{
  "balance_loss": 0.000658,
  "head_dim": 128,
  "vocab_size": 32768,
  "rope_base": 10000.0,
  "qk_norm": true,
  "parallel_block": true,
  "optimizer": "soap_variant",
  "decay_shape": "linear",
  "dataset": "wikipedia_en"
}
Below are experts of layer 2 (counted from 0) of a mixture-of-experts language model. Rows are named router (the router's row for the expert), down (a neuron's output weights, with its number) and show model dimensions 0-255. Each number is 50 + 15 x the weight over its row's rms, rounded and kept within 0 to 99.
After each expert's rows: a language model's description of what the expert responds to. This comes from a sample of Wikipedia text that the model never trained on.

# expert 3
router:61 26 74 45 77 61 67 37 47 60 57 60 55 37 60 40 52 50 68 57 51 27 71 41 38 50 21 33 35 72 63 62 49 38 48 39 30 70 47 57 57 47 62 46 49 63 47 36 58 63 59 74 60 40 71 65 34 51 49 27 26 60 27 32 67 63 84 46 72 51 69 59 66 38 43 57 51 36 64 83 51 29 27 75 27 67 34 73 65 56 33 55 46 51 48 61 58 43 39 56 36 36 47 56 61 38 32 70 64 65 68 27 53 41 62 36 67 15 69 65 48 66 20 65 71 48 36 45 64 39 74 33 42 60 59 50 62 43 29 69 31 44 45 75 49 49 59 55 33 48 43 39 63 60 59 32 62 68 70 50 26 59 50 34 55 72 56 66 56 67 72 58 72 58 42 39 41 70 75 39 30 66 55 29 37 41 50 56 62 42 36 33 34 61 26 30 83 56 23 46 23 41 42 65 24 69 61 60 36 38 54 35 66 77 58 57 38 50 61 57 78 73 64 37 53 63 80 72 62 37 55 25 23 31 58 66 65 71 61 36 34 56 40 36 31 41 38 53 51 43 27 30 56 49 51 50
down0:56 45 58 71 75 33 50 48 28 36 33 45 37 66 49 57 63 59 39 43 55 59 54 50 27 41 62 54 38 54 55 28 70 80 26 86 44 58 51 84 29 41 42 37 31 64 99 67 42 54 56 33 53 36 17 47 61 31 47 66 86 42 57 57 65 25 55 42 31 57 43 57 43 36 62 32 72 56 57 57 37 48 54 45 30 33 37 54 61 47 50 70 71 84 53 95 41 53 55 35 28 63 71 14 53 71 37 37 24 69 44 42 58 55 58 43 61 70 51 48 63 61 29 77 38 23 30 82 17 48 30 49 45 72 70 23 48 46 56 49 48 12 58 32 51 71 56 65 45 52 38 34 49 39 59 56 50 38 33 62 66 51 46 54 39 64 51 48 71 35 62 44 50 46 54 69 51 64 51 31 51 60 60 38 26 60 47 39 60 86 30 48 44 57 25 49 48 35 43 40 60 48 44 42 34 56 60 37 48 22 54 42 70 62 48 52 57 59 28 56 47 48 49 56 38 59 47 34 78 45 66 64 31 36 70 63 53 50 66 41 52 31 44 38 39 51 73 67 66 57 24 34 45 49 40 65
What it handles: Music and film media. Nouns about music, film, television and games in release and review contexts, such as album, episode, single, performance, Documentary.

# expert 24
router:68 50 46 37 75 73 56 33 23 61 48 63 56 38 54 33 64 57 72 66 66 46 66 23 36 51 26 47 41 60 45 56 39 55 49 23 50 68 42 70 57 51 49 37 59 68 61 54 68 82 59 71 53 55 65 41 35 43 28 37 40 58 37 48 52 67 50 28 56 74 64 52 75 29 25 75 64 35 71 56 56 28 45 64 62 63 37 61 54 25 14 34 36 62 52 66 74 52 22 54 36 43 48 39 64 41 41 85 55 33 62 10 84 33 53 36 70 34 69 69 56 80 26 53 62 82 36 32 68 53 61 39 28 62 64 76 62 36 26 57 40 45 44 64 58 32 55 81 29 41 46 51 56 58 80 53 62 53 64 30 22 59 54 44 53 56 77 75 63 63 61 63 68 56 32 70 40 68 57 31 40 65 45 55 53 44 45 57 51 36 50 52 42 57 41 54 67 74 40 29 36 18 47 76 38 53 55 43 38 43 69 33 79 64 51 49 35 44 64 57 57 61 68 40 75 61 60 64 67 38 53 23 44 38 59 52 71 70 57 53 34 62 52 41 52 43 48 54 52 52 36 47 63 25 57 49
down2:73 68 47 51 63 32 42 57 61 34 66 33 50 50 50 18 57 60 36 74 44 34 44 65 28 69 54 58 55 63 66 44 51 61 46 49 25 52 36 38 22 21 58 71 53 83 43 46 48 53 64 44 44 63 25 00 37 48 60 27 28 53 58 40 57 77 37 37 65 56 57 43 41 51 28 65 35 45 53 48 44 53 52 58 51 63 30 41 45 62 79 42 44 56 39 25 58 21 36 39 44 42 61 34 54 41 57 41 41 57 25 52 59 49 49 61 40 56 47 52 55 24 30 52 36 57 54 53 25 18 67 67 62 40 64 30 88 56 53 54 42 70 36 70 21 35 48 34 35 28 28 69 61 29 49 62 26 49 63 43 32 67 43 47 55 40 46 12 61 25 42 47 86 36 52 81 36 50 86 54 45 50 28 51 49 70 33 34 59 49 53 77 53 54 39 63 45 38 14 46 47 37 86 38 53 72 68 48 30 56 59 69 56 22 40 73 56 50 53 50 49 41 56 38 64 33 60 35 47 37 50 58 70 60 54 68 61 43 38 50 53 68 41 58 51 31 50 34 41 36 46 59 12 47 41 66
What it handles: Definite article. The determiner the or The, plus This, These, Each, often opening an article's first sentence or following prepositions.

# expert 27
router:56 42 54 47 60 60 60 45 59 47 83 72 47 39 69 27 54 47 72 52 73 33 66 05 27 68 45 35 25 67 45 48 45 40 66 15 42 73 29 75 46 44 59 56 58 59 62 60 63 65 50 58 67 45 79 57 19 41 35 42 46 42 46 45 64 65 40 23 66 60 58 56 73 20 42 51 57 61 66 59 54 40 42 64 47 68 32 63 60 44 49 48 46 39 75 71 61 51 44 55 32 39 54 49 80 40 30 69 58 38 57 36 42 40 77 46 57 46 48 80 45 73 43 38 57 66 37 53 67 58 71 46 42 54 67 39 58 44 31 46 32 50 42 49 52 44 44 62 33 62 35 44 53 61 82 45 63 55 58 12 40 59 56 58 75 63 76 67 67 63 68 65 67 67 16 73 36 68 59 34 35 83 43 63 52 34 68 66 49 26 40 45 48 66 36 42 71 62 44 36 35 41 49 59 29 67 72 55 42 29 56 36 53 53 74 69 50 44 54 56 55 79 73 36 65 66 45 81 67 49 51 26 42 34 84 25 56 86 56 52 27 68 52 43 39 49 23 35 48 52 40 45 38 59 50 54
down3:59 44 46 29 42 34 23 72 64 46 30 44 12 76 71 63 17 65 46 58 29 28 13 34 73 57 43 78 76 34 83 54 31 66 46 38 56 73 61 48 74 79 78 53 79 29 55 61 42 15 59 37 18 46 45 49 40 35 37 49 55 66 50 58 49 25 41 70 36 37 51 74 43 79 59 48 57 49 42 22 49 65 65 38 39 60 39 60 53 49 43 45 68 47 42 73 53 22 42 28 43 57 32 49 31 69 80 30 33 68 69 34 56 52 41 53 47 50 35 49 39 53 55 51 49 30 37 61 36 66 45 48 47 49 32 65 55 66 66 33 74 39 51 60 37 41 54 83 47 30 63 37 40 53 74 62 43 48 39 52 59 38 57 57 55 65 52 37 35 39 75 48 40 43 43 54 54 57 70 68 56 38 49 18 48 38 27 40 62 73 48 71 55 45 71 33 83 34 39 56 66 66 70 58 37 60 46 63 56 55 54 81 27 50 52 40 27 63 55 56 48 73 35 63 52 47 42 43 25 59 51 48 32 66 51 65 43 62 45 48 54 89 61 52 40 70 54 34 69 33 50 61 47 59 44 50
What it handles: Possessives and indefinite articles. Possessive 's, apostrophe contractions (I'm, don't), the articles a and an, and possessive pronouns his, its, their.

# expert 20
router:59 42 71 35 69 53 63 30 48 67 61 61 37 40 58 23 54 65 54 68 87 41 49 45 39 55 32 32 40 70 72 66 49 34 50 38 35 70 52 69 56 45 72 60 46 60 61 55 50 62 70 49 50 35 64 49 37 37 39 28 53 71 32 50 67 62 73 28 59 58 63 70 67 35 32 46 46 41 61 56 51 34 23 51 52 75 27 76 65 39 45 71 47 56 63 61 53 44 44 56 36 53 58 40 59 47 19 67 60 42 59 28 60 24 54 31 64 14 65 64 57 56 41 50 47 62 26 46 57 44 68 40 47 69 68 45 70 47 30 60 46 44 20 66 37 48 49 51 30 35 30 32 77 75 72 36 55 56 75 32 49 80 52 42 62 59 49 63 49 57 56 51 74 60 41 56 44 68 75 33 36 68 65 39 25 30 57 55 70 36 31 40 38 40 25 47 71 64 21 32 25 32 57 67 24 69 70 45 23 22 51 46 56 74 55 76 37 47 79 55 59 55 78 45 69 58 58 70 49 50 48 25 25 28 57 66 52 51 62 52 26 70 24 42 41 40 52 44 55 28 38 26 38 30 56 44
down1:58 58 19 67 68 48 54 61 65 62 63 58 39 47 79 74 45 34 50 56 47 39 81 67 48 70 44 59 55 52 33 62 35 50 46 67 79 88 65 56 56 41 44 53 47 49 43 70 31 39 45 45 38 37 53 68 66 28 53 50 67 36 46 42 59 23 60 50 60 40 40 28 33 40 53 36 68 81 63 32 69 89 41 49 64 28 59 26 41 57 43 43 60 43 36 34 54 43 66 56 65 48 48 80 49 51 59 47 84 58 33 41 15 60 66 84 45 51 43 51 55 52 74 42 07 48 44 51 52 58 53 45 77 38 59 67 48 46 43 67 69 54 37 36 22 47 44 44 52 90 48 62 23 51 73 34 35 42 37 85 45 46 43 44 47 48 53 65 57 38 43 58 39 43 68 51 66 77 38 52 58 22 61 53 60 60 48 72 55 58 36 46 58 31 48 63 47 31 67 52 41 56 59 61 72 38 67 30 72 29 36 42 51 36 33 54 64 22 60 42 55 42 71 50 35 44 37 52 54 38 36 64 69 52 45 73 30 50 67 84 38 31 29 65 58 56 73 69 10 70 53 39 63 63 44 24
What it handles: Time nouns and suffixes. Time words like year, time, century, era and day, often in hyphen compounds such as full-time, plus word-ending pieces like -ated, and States.

# expert 21
router:62 44 67 39 68 50 64 25 38 75 64 60 45 41 57 28 53 67 63 68 66 40 52 37 38 59 25 35 35 67 61 52 52 49 46 35 39 73 54 59 59 49 59 28 67 68 51 54 67 68 65 67 46 46 66 63 38 47 47 30 36 69 29 42 51 73 66 31 51 59 69 64 63 26 36 54 50 53 68 65 24 33 33 55 51 68 29 62 72 47 41 47 37 34 61 66 62 59 40 47 34 32 40 29 65 38 38 68 64 33 65 40 60 37 72 33 70 25 58 68 69 60 28 57 58 69 38 38 76 44 65 30 43 56 69 47 69 47 30 67 27 40 27 72 47 37 46 68 33 49 33 34 69 67 64 34 69 60 71 39 31 68 65 38 52 75 52 72 55 57 69 48 68 63 29 65 33 78 70 33 40 61 63 49 37 39 50 63 68 35 25 40 37 60 38 29 83 55 36 22 33 33 60 70 25 67 72 50 36 40 59 29 54 64 68 56 34 42 64 70 73 54 68 39 64 57 52 68 57 34 38 33 27 34 70 52 67 71 67 59 31 68 28 32 36 25 41 45 40 46 35 39 40 47 57 27
down2:59 41 31 55 45 60 52 80 53 29 70 32 56 41 63 62 52 32 64 62 65 37 38 45 66 48 64 54 92 64 37 69 53 68 61 63 73 47 68 51 27 69 31 64 28 45 58 61 66 44 53 75 43 30 53 36 54 45 28 49 44 65 53 19 53 58 71 47 35 48 69 35 24 45 62 26 54 32 60 30 30 69 61 73 51 63 45 43 63 65 60 48 40 15 54 41 50 75 83 48 74 67 74 74 44 42 34 36 60 70 29 53 65 09 68 61 28 38 40 42 62 49 67 59 26 38 21 62 47 58 28 50 67 53 40 42 47 74 60 73 63 13 29 58 22 43 47 56 40 68 50 69 77 42 47 34 53 63 44 69 48 49 55 30 53 54 67 31 56 66 67 61 50 27 63 32 60 22 46 65 46 42 59 48 41 49 65 63 68 49 68 63 56 57 20 57 38 51 26 47 47 61 15 53 54 70 52 66 41 44 56 40 44 40 64 45 45 55 40 56 47 73 47 42 34 24 77 53 41 27 54 57 25 52 53 44 48 36 71 47 33 50 63 54 79 38 46 28 19 57 65 63 41 57 51 57
What it handles: Given names. First names and name parts in personal names, especially common English and Italian ones like John, William, Giuseppe, Francesco.

# expert 30
router:62 45 64 36 64 51 72 32 46 63 59 49 59 42 56 35 55 55 63 80 51 31 50 35 31 63 29 36 25 66 65 57 52 27 37 43 31 72 47 69 69 25 66 42 62 58 47 52 73 55 67 48 65 47 52 57 34 21 51 37 13 60 32 36 61 60 67 33 53 60 66 73 68 37 30 67 42 38 75 65 28 28 37 46 52 58 31 71 57 48 40 39 41 39 62 64 65 37 38 49 40 36 33 52 67 27 31 70 64 50 64 30 68 43 63 31 58 35 71 66 59 59 26 56 62 44 27 31 63 54 53 31 40 72 72 65 66 34 42 71 47 47 29 62 53 38 52 67 45 43 35 27 77 67 59 42 66 59 62 16 31 56 61 37 59 56 73 68 57 67 66 52 78 70 34 72 41 67 72 42 35 66 45 57 39 38 56 81 46 31 40 33 41 51 40 46 73 64 37 35 37 39 43 58 32 63 65 49 39 32 55 28 72 66 62 52 33 55 79 58 62 71 72 43 67 66 63 72 45 21 43 34 25 39 66 49 51 54 58 48 41 64 39 40 48 28 36 66 41 32 26 28 32 46 79 41
down0:62 38 45 42 42 63 49 36 64 60 46 38 41 42 49 63 66 47 55 52 51 60 38 28 64 46 68 57 55 41 37 37 66 49 49 72 62 43 17 00 63 65 33 43 74 54 74 61 58 35 50 09 51 66 32 50 67 69 39 40 64 29 57 71 53 39 40 51 33 46 84 58 56 67 62 74 52 23 47 39 56 63 26 50 61 57 21 56 54 62 38 42 39 66 84 36 46 50 48 65 55 57 40 37 80 52 55 64 67 73 57 60 60 16 56 73 47 46 60 53 24 30 42 44 61 28 40 44 65 71 76 48 63 39 36 60 42 67 42 64 29 59 62 40 64 59 37 38 54 30 46 43 34 65 52 45 50 35 28 64 54 40 37 65 41 62 14 77 51 53 47 64 33 34 50 91 75 50 47 30 73 35 36 45 63 39 37 34 39 40 53 49 43 22 57 30 38 60 81 81 59 47 40 31 51 63 49 41 46 32 38 51 63 57 99 43 74 21 62 56 56 34 40 46 77 36 60 44 48 54 54 45 49 52 41 45 28 48 46 28 49 54 57 50 50 42 53 56 51 29 29 46 49 51 67 71
What it handles: Technical terms and math. Technical, scientific and mathematical tokens in LaTeX formulas and chemistry or engineering text, such as matrix, frac, dehydrogenase, transmission.